Below are experts of layer 4 (counted from 0) of a mixture-of-experts language model. Rows are named router (the router's row for the expert), up (a neuron's input weights, with its number), down (a neuron's output weights, with its number) and show model dimensions 384-511. Each number is 128 + 24 x the weight over its row's rms, rounded and kept within 0 to 255. Numbers have three digits each.
After each expert's rows: a language model's description of what the expert responds to. This comes from a sample of Wikipedia text that the model never trained on.

# expert 16
router:087132149119081138102140136124103109104127106109111126094177121084108109137105133157156163137163099116163148136153116106145175141051096146141106159156074108136120125081145126116191124108112126129103117141145132166100133120135138112130104101112157098144112129112120137152143128107122077132111145134109183093117111099142116128096144142143085127193120101120151133136130164114142138117137
up1:145127133135114144125118112134158138104125147123144122093134105126124073171087085118102184100127090137091123146092124124154154155148121159137113128140126127142139151075166140154165109135153110075129136118114112122125144138132130103164110185134138156136184119100134121110136115142113140119150084110154095154160131114137146130124139124122116122111139119113111149120136143096131090135181
down1:139135174149126105100125145101143136172087089110128080090208120187130136129064080155114143130116122149142135114080122111133124138146134087126128148089136177112146136127129100141086122166142118113131161126129145076140108129123123134135115115143170102115103138076137103094118161100180098144111096088121139107125119126152149113146138102113123118142156114115120108107172103146133115143111
up2:076119102098111133126130140139132117140150137120142103116088112167130127122167124119175114111167108127115150105109111129084143167154150171136118148099126123146136106107125148136160128111124164170112117129114103176163128092093093102162114115141164118143175116149078138107107100145108144170109115120129103156100148139109116091116136086134156102114132104128130091167152099132182120168106
down2:106114152119125135127119107124105110134111150151094150135090139145135104074169139128152119150152132142175143093125137149142131105113084116167160138159103157103138139105122137109110154112106159112081102101176096132139136117114089137102165120159111135112132146159096094126118159151154123128110098144162130150120154117148123131120125132141160090098109134076147124127105117144161119133091
up3:092227128119106152142143134143154153111130155077136123133110140111124089164131127091154149117113119138113133122164116148149144149128145090122133102144080116145128168121131139157149122139126098132142157130142139106135135118132135126137096139145145159125137128154132103118107136133122144136124149144160169117126116126156113165175133131142124174119140120150132170125128132095127111148134
down3:115150110113128139092087106147115126131127102136110085142125134108114144107111130086157093158152148102118131121127123150096125159107090129099155145139125057078157138127136097146103103106155111098130158093127140165089121128118138163061124115116101148128131145160169124147128124135116103118137134105128120127135134115143138153131110158129126100129104110136113182140091171117094113152148
up4:152136136072160128113125107152148112096115126103123114126121136117121110137119168095129150148150120157113128109122151145103168124100111107100107114146163130109143140164109099139107115096124097163132121144180138108124151156118133065187134111135138141072127150096105144105137131100116120112143118112100099152172112112124143119162136147145152138204115112130147143090165146138125157112151
down4:111155128128157137116148156087096147120129124153108087094126154095136098141147136107145125145120120096104163143148145145134138084164146148165109128152086123115129104126125178081118097162176118153111106143137134112105119125122144104120118130125101105142127118130144145133146128121127109139079104131140167103123118134139130078111149131104115084146167122154151148123126163131120111115101
up5:115126135145099109116149123118157155120170134089114134155161135106099100091123120134118073099157139094081132098112158118124128102165125111141089095145094157129158094092161124124134126111156129114119133142129113132131087102180117085096101159145132160123095161147132098111141131155131098097112094090165151087153152136102114106108109123184117128154130149132166119141124087107117136112117
down5:100126166123074121091152110090160088107116096114139149132125148095113120088101136146153146153138156133134116104137125102131105199153129131081107152146139133115129166112127148142136118139160094158159126153114148130167127083139097098151124167109159111134125096135155137132145112105134124151122130043104074135086162150175146098096132142131144154104123155087143126106102152119129126150132
up6:105126182128136135108130139105097163170103097195103133147096164141115119122171096141121094162099085139108166081152103104150081141141175109147143129162123131136115135118126125128137106127124115127162141146149134122115125156163159157153097148133111090156142106181134121122089150168128132141094137106095132101162142157098105146122151147121110128105147115160144086127136167122094115122100
down6:142135124141106118124093158114150104143126144148106118119122109094134153142101136113174140109138124107176112142108127152129143081102187108089118122115129158118134118100139109126124119104118120083135083111114134128138095114149131139124141099146131121095156087111149146145118110165116132128128151149114080094142176140171144104123184165138128149083145131126159156110128150126164135131084
What it handles: Vowel pieces in names. Single vowels and short vowel-final pieces inside Romance, Slavic and other foreign names, such as Vic-to-ire, Corn-e-jo, Vital-y, Bel-ize.

# expert 61
router:157125108066134084111132141094119134131120140161107125111127129118150101142097157118119108151166114066131140133106145101107114133116109139136101076136124141114113153165142133110150142121155110095157073116104124135149144143147165129118118134175106169202054139131082170124157066128148115151157127118113128104148149130178119142087108133145126096132117116115134100153150158137155112128153
up2:145137161090163148097100064144134134097140138142107134106080104130117091124154157154158119090160121070181124141134110102120127118146114131117131106133153095136152142115106141119154071124175109151136092134134162141152133115144104133164166118141104117115084119102122090128135140110108079123128125122128130125151111154145110124064175147089120123124081121102142139096161145172110137147114
down2:095100114132150087196104103082091147143112094095136131161139119096161131104123126118158104092154117127115108117128172144133124116138104105127164172174141155161119096150115137157123106139146086119090116102145112140188086131134094116137154149115141138110114136129146140183115102167138134104138134132141118110133136123131181118156139160106184126132109105086163114143169145118102110117124
up3:136150070139130129098132148118153110145135114112124147107127113152086080164096115104132125128166094078130105155135123118137139138165113100133111100118104132128169135112151126089130124115140099162191115155160198154116179108135143128164115142119144117134095187082100131105109142154111115133123151126113137142121140125099142133105142133126180155123137170144089147177181114122158128195090
down3:160083097109076151127098118142135127124162149158141165105110134123138156099112087102097126151116120137105130132119141149141107154136116126146137111132167109113149118100097078088105117096141143104144121091113120189176107116077114126157127133189120160153125191124142160125148089088109090145125112120121137127134157120104112109159128151145098120129148106158114151080168090116195090080129
up4:160102139164108129141135097166124127116115076122127128126173101149160166106133144113102103127144091136138145117133123176154126124148136080108078175156096112116117141142178109127144102131146138091139129110118131109127126099118139173072089122111156112097146086117136128093144145092172133122129098144162115143140130104155151123139120150093113119127110112135132121132174133153147113146101
down4:150120132152088142174129147138126160140087117156123114096110087137169165132143138119118149115115137128134139104151183117130121146131160149154157134153142091098120087135084117179117127090140075126113167132083110131155142123100120117146096162119089115161125115082137129131111155100112125110111131126156129170118159109150096100140153064127121132127118131119114154123118157096148120131138
up5:125112144109124130119107126117129150164069145109116095067139112194193075110145119140109103151151153105111119125147112126153107095122118111127126130156155090149132145139133117136108073115134113135111114098143093100158119131143137127124087121141143152109103119143114149115125150174134139110148107124151088159110187105114117139111139135126137118077155151138152126100111138110119128100159
down5:152125133155164095144102148116150118126174138098131113122135127143140104127118075118152148129120098095142124104141112126104131113091120153111120133110104109152131129136119095112106152109133120122117124103113156119165092111127113094099102144093126132152145127094149100135102120102106113059107134151128130113096105170111170134170162116137120140107165142106103155120137201156110121083112
up6:146119081119142128125107113089131133106120110145127182160108098146078121147138125146135083111114082113128140117115072148090116136134155119167113103120100115139129133123114115109137157198106154162143102156133104080169089179114136118103139100166085132109127112126119179080139123109171096155128110134119139079132156189145111148075092150134151149149168085152168114168148147123111117091142
down6:087105149138113144144148132143123110148135072142187154129107122136162130132119130156100134162129148122153119136149123086092081129117147157122139155148120121142120118129129168112099106092101107139161131100133106156116132134122121139162097144201151110110129147147114127153176169129106105134149151123133133145144138112100148110124158151146125128098141130157145128138171106116111104130139
up7:094125167122123117138126107134099109126147150173131130111071151161111131106094124139136086150179136116115118142104189138143135130120113162105131115103100141082166138145125124125144122146149155121072103150068135165101155112136098113121179142147140175118126143107094141095139136115077133119110146125142153144152149112133102146118120115100089125111158125170143150115135123141152148135145
down7:106182146105160139105165108115124149101153081181124127117119161151129141119117149136136168160195109159148127088100071150149122157117152086139119087140121110137113132144124115113147149145108131163094142113119170148119149132136125127120165131148141115162149117139141088118160172114120108150117127124116108116129113106135133147106131127091119156113127102174134125165143104089100134144170
What it handles: Line breaks and copulas. Line breaks ending lines in tables, lists and infobox fields, and is or was right after birth-death dates in biography openings.

# expert 21
router:093130089126117141135142173087084098087119123113113149121144157097094104133145117129140180119176131104137117133144116163185134154106135144119108121144079085163172126148119140115157127094162146133128101157104130130121140146116147117149100128166124153120120097107108115153124128149163105122095116169140130104146104141095084139107140147140127136132128139120145143171153148117133139111128
up2:090109148099126141095184161206139106105098075153160168121139126130143110116138091161145175140084135146154116104148168147119166145153125092091139115136127108124138127095145148096133129116145133128172156113130127115080121109089110149110098171137134125106139164114141123118119155163125105152127141173113102121104128145108107165147151110113110200148148083098156124156147144130101102159106
down2:121134120097192093129110114186116126139159119110100163101155120095144128120104115152150155120125172096138113108098157080165128094133123120142118149152151102135152145166131123126069132111082168085148124123134125102160130135145146150124097126107152131134144134132160110142108084101124172150149129143140142108151137115113142109111124176101149130130103133110107110130176123138147110124120
up3:109167110095151152151163134114100122111116146164112167128121093116125165109089147143102182098145124103099084158134125143157126130127144102108124122095133167098084139128084129119169116169158108122111093129117124097147175145098137145135124161104169146142136129122156117109181113129110137091104132151150124120162109105090119148136107109100146147114104106135079094127136138143127084128135
down3:118187107164160156161102160098130167146149086112105162133173099146125126150153150124136151141138153162126084114097129163120102116074106134075106156116086125124121156135128092118142126100135089132141129156146172115106143101119117117129179176131087122145147161115125129156154123154128082103125140095134072163139091127141111137130143122099141137173109094123135122119103123111147136153102
up4:126144099081105154095149093098109119112106145141121130108170108122137153100141169150107100138164091117103179126085137154097093148152123131105114121082089146083100171096142151166108088088140134107190088123160150142158186152154149163126094120091117107101132150120129123123101126178120125118173143149111115083077117143133117122111138100123092141119102136112106088136149122126147127118137
down4:126137117105097101105179202154148114118120139147156088137103120124125116119060154105109121134126180158158160093158116165124125111137134092141103115174098122143115123182093162109117127167084167145147093149095143126140125091124116116161143107149155110138103107110132128145116094084137107105163131143128125149143109141110155094150151109134099118095140170149152180115107110127173135072161
up5:143150112146147097093123162093115130160165150133115117152106193105074167125144168098138150100100182176155161136135107084164089151098094128131124111134117118136116121144140136126101114153113058153145096139111101165110161121152105149131093115135114133136174109130123117126155138147124142108109133153142138159124103099175112118105162100120145124114161142118127095117117107142145088107118
down5:121133142103115145129133133086118124126052139157117134155142127103123154155101123117186145131151140136127111147149145126144162149145119154145109143165147126143133128121115087159160153128135136127142074101125133123114099126141171141066121079178126122105113101158122103133092137120120110174124130139171141149147092080112121131148065150152113118124126118145145119104134132179130094142126
up6:157133142078117133109103144133100163105146132092141098125151147127114148147089169116126133115109126117123112158110103140137152142105136170137131154143097119133126157124108118149149111127148133113145119157145168124157158090103116114157091143117158102145109168107145179129105172152097127101169097124119067136121134116133109131080163060179169128116138104150092114128111146164108122139140
down6:134129130140110174142108087145123129130076108115146131098121126137075132134130155127137123170128141137108143133081138133123114113096199135120119147137161135096123165151115163080128127096127131126117141097119124116160152101136143138136098155128175110146140126159132101122139105101121131105116147104118149145123128150136130154148151129072157124129118140137092135121120115142141105122135
up7:086089163123111119124113123154099146112140102115155155124137113153098103122139142177158107118183143113137132127116106106135152145139141116133109100165132163135125145114177130083131105168163096158143112148151165115125110101092147062187111124090135135117125054135125091154124146113129134090115095090119166110126118170136130161121123136095112145081128146136117114110131133096143061126133
down7:101087143138136124141151152151108130100139116153073154161105113091115089115127106132115201134107132121166117115110118143105104127129162138087156129116101144135130124077129150144084126157181194122126156133133085154083123125124120125143103133135083132143159130115099147113091143121108113149152163121184125117117173127150102133096177077128105100145138135091150151119109144130128139118113
What it handles: Accented letters, sentence ends. Accented letters inside foreign names, such as í in Plíšková and á in Cláudio, plus word-final pieces and periods ending sentences.

# expert 53
router:124127151124105139096127123131121092075146150151122138132139155154148113092108142118121175151104147072130091141081117138150096150082154098145120140057083114137131179091138120112146101144152135081092102161106134115098113148109110112132113086154146147130120118154088126150165138191155130145153121123119168158174100155172138133132112152089117152118166131133143109096119118114175136142132
up0:121114101123116172139136141125124133120129094157125117141168099122126149127181118132124138160153114107181134157111120139189126137119134063100127132071123136143121091168124107155142117115132122120110088092132159145131099118120107145144120118140089114142106153106136157084097072127144124177136116142114159117134138128111123164156116135136108151058161154095150099113109124150120107121115
down0:135101101122113139184118115140117132156096135142143149155144126114153136115138111153099142153152129127113130151167124141167148105116165112158118127140151137123120126137102141108111142102082150118168162107111132188127101163092109143089138109120150125157110131102071105165139167115122173114145147108135116136105148136129125128137141141111120152117124142129123091104061103098091179132112
up1:136112117145101181116136135112125099093115111119117146102167115112156118130125119157131158150143126145130123124111130119133121121110118146126117149070121107097097137107107104123151146141157097148172128176129107134077069095109111153094106102154120150134142140166118131129107115145134102153113166142134186114140173150132116162149118112156154117114137114162122108116094145123128128116115
down1:150088100146119128123081133139109142129130089118102131136120122203138160135102128129158101167164156103141127117086094142147123096119145110124121095136095120118172122134116114096146114144103149160124144109164134171114126144098102144123113113129156103083138125116166140152113111119133143102142153136137117112134156174116166147118136117131137128110177112092123154152151127127080082167127
up2:186157143125084126106163105144107127106140123153105149177104135162106127084083095121097090098115122167030146158099095134127120078125153147172156105130122140128156159096110150117127120138116113121143134141126077123132130137149112112129129118087143155067147094178144151137139115127132116185105094173120143108116171152172080139120156116125145076112094123146124114126128088076155150089126
down2:129148163154143136099122139126152159157102096150128123139144107166103140148163140119087116125135135050114149113100128141100085135149113156114143096169094108124124122133148112152094139110145101136112126125151150142115121155150120136171150180108172123098108099108158134135124112112130156095131106156140117140135143130059104134132128156133085159129109151097111134115095118109144119152123
up3:135131147145108119138137136120131113130098124099100131157104137150141141105143144133131187155147140088166127110116188119143133140158117095173080148180119148101147093119134136114149114139142164127090154149140158131126123147139079105060137114143122153131119091140082150139139121155135105146133105083146143154128126097137126139101138156147196112142176122140145093142128131118067115112099
down3:120136149118127084167093151104115161142140125131137105166117165128134123141134094107104142114108107111129150152094134119167110106125118124109135120112150131110163150115133185146121101162137145119121091141183164108097141132124130118112156103152132112133130146133130120148115172132110146158072164121156114136138096078123139143085139129158128105071159075123129157138087148112144135153124
up4:102134157133108097115138156195152126133133121166093132136135181126145126107111137103155119096111146149141117125118171126130145138125102157138119152126109099145125129152092105160145089112139153142142100094133093190088153143116116111120118160148092112136122137107143105171114162152153108135123138113111156146084126100105142158156148118091088147117137157109120149114100116120143126127079
down4:135102131120134147112110101106140116104137145105113130118065139107151119117131149125146119154123131156144126120093126133131092098142134137109185125099126123131160139143131126169112137132074090139123119118138091124112117112107134091132102162122109165101104073152146120118122136174153117163133120116145152134138092131135108088138113125117072122108102123176101106124137130096082121151128
up5:141127164134095132110132127150117152122077121120134166121111145090120163134133086132099108130129151142125138180145091123101162102109160127129166077129094111155114145095148127144112117111138142135103104128116146119136129155141163127118112120129162111139147099130112117120125161135172135129075112143151176100115104081176152135137097142142120128075077129085112117194135111125155132134138
down5:112156089110107093152165079085114106142125129122076155157114131096128115139154167129115142167125169123130132130146154153110143132095149126150136131145116128128106120163132122141079109124110153139113160096074109163170140172180095102160112104113138151101090104138103160172081138148113117108167070144157112128126140122133150149101167140118132101141119101118098152170103121132141127103113
What it handles: South Asian name pieces. Word-piece syllables inside Indian and other South Asian names in film casts and election tables, e.g. Sreekumar, Kuthiravattam, Swatantra, Bh, Kh.

# expert 63
router:134103142092128122101133170113120160128198103129129120127071109129169122130107125096169144126127134159154100155142161135218166137123120190158101136113135114115124122118180118124148128119134125091098113144108149125149151127133122108129140135151116142132099144140089109100132081145126159143157116140166088090145055117115084155134122102143119153100141099146130102187164103117165147125114
up2:115145143102131096098154112172157104128101115102108175092140126111115149166142121129112136151156068137142123102149151168124096092148140135137094149147119146111102099151123128125114147119134160111112123163152161115089151130110094101116112124155103132129120143105083153132093176140168135132104196132143133102165105121152131138139170170123147137121113100149152132134153149120150124109127
down2:100092129109128139147142122139150123162154066120111113123140165113145167128117105141080137095156120191146172126094108144088118089144107143148163139110117112145133159122183115135125122114101178132105130122111136082133144154147101123123132172116106171118117171106154158138124132153151138127140159169133131132091121095116102151141111134114109126142071100126125154141128129156129122135099
up3:128122117110141125091102132132120113123133115118097091105116178135107123156139118152099175136115139128133121159113116108120078110156103097100098091152105160102122133133141113106143148159096134140119120118090091108148143188158127102160095132156142076094141148134126133141132142149169145105120158115107165115120170144131114110103110097146132166089106152085107100135114096166164082143157
down3:160102116100133113172165140103118143121092118114125137143133149102144179112148118157137140152139091124125156153099123120116131147135126133097124146110077126127146177141165143126111145154098147098117147128070166121102148179108116107177113155127109098122080092101149123106158132103119111124134130099112134124164118143110108153122141085162092107151137130144110157130111119083151120176137
up4:179107095116173137141145097157115096136114133086161162124156112153122074144137135127162120106118119116145137131107140104129125179111143124108195076129140135128105125088132135155147100154153110149103103116166102157176141092153128141134136137139145077110138150131155105129139121154129124123105164134119140087117152158107129170126094130135108129146141086090111119133154148149067146095145
down4:108129119095134150123159111153121091110144132101114120121142163089115102096133160127131146139117133165100134140111113170106115107131117137134117169126111133139137111074114093107134179162109149144137164092140100117120144145112143144138152101142122112146103105158151096159112130114129134136114126091126119148104154146135096121152104111108114116094124152134116135131122109147139128125139
up5:136196099065117118155193131134119122108121124116103121154069146069153153105141125120153069103111116125188136117116132144130106140164116065140120155134107109118101155152094132140136089150113121064122118120202192150164087148092148136137099168075137138149099150178111087093143124133088107119152121117126129110104155133113081142122095129142150108131087097138150136105094143143100138167146
down5:122162124120091098123105141113164136125105186165155130125125127131100150108137148108169105115157108149107142162101138162129131141095083144148150130165125154122147150119120134108153113102083128126115135139124146162128131132104103116158131136117125132086167107112172143098143149131144090125158115175134143118137111102139133149117141165097148088123105139118105139162138155135150130069132
up6:115125174109122120118116108149177156074206166124164104105115153133101135116165129096160151153140113119133135132095126149151122101154105126114099135162136132130159064130104103163141134135172098141125090124083141113170135155147167120152090149120131122130129139092151116137141122130136135130132125132129159109123123089130148167098160120129122157174153174134096103118118100147129093119150
down6:146110149175110121133155134106126118160095122114160119130113088198132123135155091096084093166186117110097113122134146113100162101183137131118086131122139132166137155131073136155141121146114126145128110146186167141085182138148125099116100121106118115134111064113115133139139118095127145150127149154169116139122132135156083118137134154091141132140134149124071125147138177140112167134119
up7:137121163112114116114156136113115143161133137137135153116150098118134147127144127125114110151119087128144131096095160133165129136140120167143118155096146169131116134150172095098103137113161126141124103188103124118107141129108118071155157102121156140175119156123165140148100144118141095158108161129114135122101131131135129151109127090136097121117151154130090083122113138127124099140110
down7:146113111105081127133117104083092178170124128156150168123105155108148092102114086156143127084102153087149114152146094129136154123136139097137131082155124085141176103169133131112125112118140167090128075112140094097133114091111128125153123112100122140130135147106114113124164125092120132134159100170113167105158124131102121148154126101149118124150147134155132144140153120160135144115131
What it handles: Math, tables, partitives. Line breaks in tables and lists, LaTeX symbols like "\" and "$", and "of" or "or" after quantities, as in "three of".

# expert 62
router:159155144141127067109186147104109138153191115083079094120102102153119168106126133130119149113142172114105103094137112130175100135109151138188120149139084146115133108166118124102142122098128139119128144124157140105185169168129166110129124134152137133138121118127151148135130090095175109081094125125121164116160160123134089127128133132139124135121130085111147124148142156126145142133130
up0:147132115152141140105177124159098177135127134168154093160113095140118096107130150104137104121127129161123118129188143173143138102132152178126049096135108127076177179095127121139149143122139155117137133131142136166135150124157111170149146130138113163125130134133161085120089125144184092113098152096133105151131078122126148112160144137087105110139149153125103148154126124108141139150144
down0:135096111129134151096089120156125150143131094102144117175098159074142130142146104093153118167144144132073115087115117137157101154144103143111124139115183122148120119103151149127170101143100117130077121162141120091113132117098129164098111148191132171152151145130162126125157114081124145151126165117109163130111123133112113114140133129114170158120140118132103148115106151129142149090149
up1:139125140158202087168120135126120122156131105176098136141132156137168134084158133140151121149135142111175135140132138156084109162132126150093109135143126126138154135128149101114113125102120100119131122125141117104131157111135168122101152120127109169152179130121126156132122097113156111161168113105120126116159128162150135136112067117149120116120157120120149145170134147128164147113096
down1:079152102121139141149147106137093153125133101120134162133109129167134100152092104156145114139140139135104143141153100147111119107134159113116150128125092135118139159121175078112115121134116126140147108134132119147108214137124135134113138146119131152154107060151142093130133079144151123122112121117153104100159092143117161174125109140146140188101107153111128152129138171119133148148094
up2:130097102143122115155105112091165150145088140181144107106130122126144143125156117154089128148141140112128127153106103123089129132136127083108104118142108118108108164123166191164134079155106154111157088142140119125117117159131122134118123149117149162153116126124127183128138167169140092145134122105168216110159103120155152104100111165138129113106110187124171066113117140117112155122139
down2:042121156116074116115182112139135136088115147145184101128099121156142115141135120158128121092156097089135160134146139146096093110118131117099082083125059147152122140156155128118114110158112146119129100135075104148124125102100112124119152133127127118146154119124118180126133150068139120132154152148144090135106129138158151085131100088133099124085167092116137110127167129124140122169107
up3:092125139131128147133138136121139103128145132123116095121153135157148124108136173115196142134145085143092102108121139140139105116144079153119102088154136135132132145133162166132153097150133152116139115086106155103118150141126100091118091158120080142095141137147119127089135125179108130126147119177139120185106169136127135085170179125126153117093137119115128213107151097140134158123091
down3:143155126150114105097149124119113096108145163137108130135141100136142146145125171156141216117114152073161103129100116113098101088134156139106127137072108128144137106165138134164183116144122123145131085133149118090128123097126120112118138152146171136140145120124127128126155158139094150134108115095144147103146122122116086115150111102124092150113127153119137150131122120165109118103122
up4:141150120169108136130119143148125139139133139110154132113109124117139138140121141121118153125116141154105110128106129140118126098108119132123155084146110134121159169098131134100108099094131180100169141163097147156130127109106147077167128158114112128114121084103119151143106148039108095110156119123118157096170111141133101127077115119136141118100106159104134089064136181147104081127120
down4:060144102127128173154095156122127108092107159121136139097113101097131130097141145109150139124115103074134144151121103131171146105129101119111097086147158117091170121151126129111146142150125108114155113131134132132138146127151118136107136134145163136083140150104111130149177123118122159144101129135119125152133118072151174111140133124137135116143140105131091084132092129117125109139077
up5:108083081150096174146093111123100122129122137118114164161101090199115128151092132108150100131127137116121140122148115145120164129146128114107117112146117104143119048136148091134126159115130135129120126126134122179122150125131147065101164114053110143115127115155153135153159100114151167163112153136116156141119104095090118124177124119104144119119141136133144107102125154101126138146131
down5:141126152101117113153096127130162107105142144137137150143125130145135135066132109172129147155134150110102100172134147154141145114158165105127091109111111158175108143123127123133172088122123131121147129150138126105089131116087088143138141104100155116112138171154152159150105147119152120133128149124138123130152149150172177157137150136129143107132113114111133160128136087149131146154140
What it handles: Scientific prose words. Function words and participles in scientific or technical prose, such as found, caused, associated, described, and chemical pieces like -ygen, -ethyl.

# expert 50
router:154121138104150092131145118096123124130128114129099130112101097167167139114154117103173140136126137128127138089128108164165111135075134127142119109135097106213182161142135119137144105117094130086136107136137125137159111102124126143159114110129115114157121136178155113111135127141161115134181120140114110137133097136137095136128143099148152163071147138142150109123144136133087116130185
up1:100142111140088104114076084143075113175101074107157149129145130143118142113138171116132150102097106114145129126119124107161084099088140161123124100153129113135131132082125164130117102102113108103183117125185127168150081102119131123158152110124097098138134104092123112080130144144149174065138144126140129135148162122079115135138158133136095123131110159084127194089097128122136167124143
down1:186120139201136144108141137155155128130119182135123145143128112102129101131103151140128140157100088124112115142175162124124149149145107137145078129149150123120143103115122122114129134146113132165131131089158122131093155129144120126126132146152120119113185131085154169133117146153105137094163114132111110116130128117055090160159156136134117113113107120129127080137091108095119099100111
up2:111106120151144129141152133156148117090164093110081112151104169101123173115129163147114113134133068143161110129111157148150098108141149137108158108154120139125080134131140127109117101124125092149086150164088158164143129130128138103105129165127153116134156104128129122120126092144110175148109163139129094092094147089075117114125146136103164079144148134141090105120121128108121143110152
down2:127084064111103132103112109118141181078108133104137137168148174164121133140121107116094124124153146135120123143141085118143109151158168097126102138103121116155160103116136122110117167109095093142107180149120139122074147133107138125165153123125091144143104127155144101123131149133136118148098140127093106116070118128106127083101109157111134131119084151122127139086113160117088141121154
up3:125100137142091131151132194179122140104158098138162142135126152155147158132143128142114131145130159077116132155114101101121123126136132099131128127116113135144139137102142120137082143114165106131104117120167126123106165093165099132129064112111155141137110136133106186150124113121128125093176139109175135154155138143079130125178134128148139103134146131102115091177103146125118137116139
down3:127114163134130166085102113120130118098125158154162186129137150135132149112125105120102117119143134147139128144158106112131105150126141147141146156147139153168145118106120141132140145210157089115168179109131128153126139171061146162143094122102130178125131107163130088117166141091127086133123133104159110091104185071119142159120123172143134090127127103157123123103086101144135136078137
up4:121137125127128143121115146118174072119207094099115146136127119092112135117118096132131093125182149128082138113082175152090143133086119123133130131117132090132136112116137099149138098117139102124166134119112130142129149167140099132124135149116167098135109119087117091100115145120130079108150102102132138131135103172118136127113147135104112114104150133116141097169142102111107121120104
down4:165111137111094123116135125147156072139126110111124139149122166151148138103158140129080174135167126143086149126127144140139121060132070151112127116136108124091091120156132149127137117169089171155113133144133155156108116116147151102180170084127144147139140110151139077148137100120074118155145102135120121121152105144124122109108166162149178095126131119097144080158137159130153120090103
up5:164123118099138112141123127083138102103128150148131129096151169132111112123134135124126051125137126089125152099168109142109171140156116128109154189141128142115168128115147159103113152147142128111103102118111156129166088159144154109095128100144107097132150142133135105131156133162133103130086123149088183134130168140128147157144141107097163125124098134118115133139148105130142089136121
down5:134063121165120105159167152114175106141161088119101125109146142104095122120120129202157106115156130098127148101146110112104137125148160136134087141159124086121149106092116155117120123152134167119095133183131108097148108095130129095129153127143102132136166147104128097116130133157156138148158155153114114144137122140153139107128125161087100099159106138120125152125090107126114110111107
up6:144127145090135122121135131130166105081155097152102133139102129130117104098119138146137089159080141138132108132142134193127138142126128136130114114130156150145098159112132147159190149131171124095120155145107099112159144157164145128115139092121070093050121158172169113114128171138148145144114146127105136143157126122146154124140149100082140145137112125109115110101134126105110063116146
down6:141122151134166102152100154135093130105127100148134123131143138159088136156131136149145151140120153153113136114143134108110147121123094110134137169070083155102086157115132142140123130137130087124167146147144138099115100180116143136131137144154163139124113115159114126154161137099099120158106114127124128166112154155117114156068143070153126104125131127146153127164130086144148160106167
What it handles: Awards and results words. Verbs of winning or receiving and results-section words, such as won, received, earned, Score, ==See also, and pieces like App-ear-ance.

# expert 54
router:159124108107103102147137148138125107097140084148089112090136116183160095092125165166122144139151159088169109149136116128153124183155195149156123103112100108127116153138125112151080110107163126089138121132099155125124152147110108108126114111137146087134130142155068130136153109136097109082149130159124109112183117134129140133147154124079086130088149117129101157099164123087160154109134
up0:145124143148115135149143110114096098116062138154134104150141085159109116119122083163117082144118115138143097150120142107134120148104172139078130148107090114129113089164128149139109139161116126112158120074120113104132124147117138128134115142149146109145085127165136096121145111126123113159123131123116118084115152132098158107103131123106129150113161144127106112093140098130109153084148
down0:136167108110181152169155131151158127107199121058136129108140099154084172164120153162120156146140137141106105115155132155108090117074131102101110095106122131141165121090138159100127128132164121135140115161128143117086157114089139102131107143118125130162121129141109124132089160132137086118134124158130135145129192194096116139132132115115128132136122175092122119148112158117138131158113
up1:140131169147129123104096124139114110128100114126187155087145151132158130118087137112114111148166126151153129139116114132153090112092137124109104114147131117095093156102136165130121150135134140131188150140095128131146176088153171099126141166135134084075143117141153129138134147115108120121104109172150133098124149140104105116170104131125143136149123168129131102141106149168140176127150
down1:138123105136129128097097122117154138137087123172117106117157141171145151109115119127147097154114155135109106130126097149123110147117130114115112179146161116147129152146122111159087097124115143157097138108158117101127118141161173121135105143142133143137100133125162134085150143139149155141138119124118096147061124121102127159138071139131135159118137172111105145165103117162148162099131
up2:142143150132143100170137104135108125134123158133128109082129131138142104149152119086118139127119160141131156138166131108163130129120097155147131151108128155161123104104109129118114146124132127169133147132134115177145072128142066132156150117101095142179136114139153137110139116115162090111165141098135130173143076151134151107138135097100087159149164136156123131109083121076204153133149
down2:113154141124143126090132133164136155122073145106156161083145101081120112100167110118117143149158139122159140119115139115123127153124144125097133147137137128118125153121079108151149153153134104106132122121132134158077138105131151179127102110123101144128099120106121104138126122136131178108111099147134126139154178138138090122139156151153123118174132137143127109112083124111132173155136
up3:146141102160122109133129134100144127144111114087136105118139110134147125144097136187152105132097089141120106126104122084121100104113166137116140153156158103136128114116128139107141130148127110118153152148138118133111135127169101117137086089126136132105152117173110148068123167108096101133116139189157114077114126127134109150123130115117141145140136107103110090130117110151110153072139
down3:112128133124130167103104148124158143078115140163112092113120155132056089110088172106161138099121130090127161109113141128091133161173133101093128141137104128105143120134138131100166165124133089107125149122126131135102124152111101125112136086134081103120122169127111107150120181148144103150107116123162158144113131152125119097118108151082144127099110142117128160156130111186136152128073
up4:113127120105116130113130141179124149099091125145125168136154145156148113128150072129107120161123104126150119147153141135126124177126144081136121151120125140150107109123087135138135130120100135109100111149104127111107131181102158150106098122183091187104119120086105107138089141147103165145113161109125164130152132089124170109161161112145149119115134065152123148089142173111136127056115
down4:090124134111135120140138120137125137141114101118086132125113104155149120147128110120087126098151098129107160154132129134152126146145123093178100166088127097111089127146150147145116103132113163109167138110121126131116092134081182116080138170095124127143134145156190141087158150108115123151153123075138135126127110117156107120109091095177122146147125119157110118109127120148095116166102
up5:153106145133102117158105147105125128120113101079097148124102146147130157141158102115135133146148135142143119101121132093111111139134101100188132108120146125149147105108122075143105141117110169082131118111142166121140116085101160099131093109136151154170113105102082150088109091137076128131105116198155133154147138097120160122136128105137095163137130149156119139154139090071166116155138
down5:094145152132134140163140114141129141094110151132149159122107145098142157139133115121160133108102124152090106127125148149127121095138131080117143118133133156124165138157121126148134169115080149118133142147100178101139110134127145130089070143144120121156134148144090121142161106121070159126163100132151132125108100110129136101122118118180112172099152124134109109149124169115121119156127
What it handles: Possessive endings. Possessive 's attached to names of countries, works and people, plus his, her, National, Cup, such as Europe's, Syria's.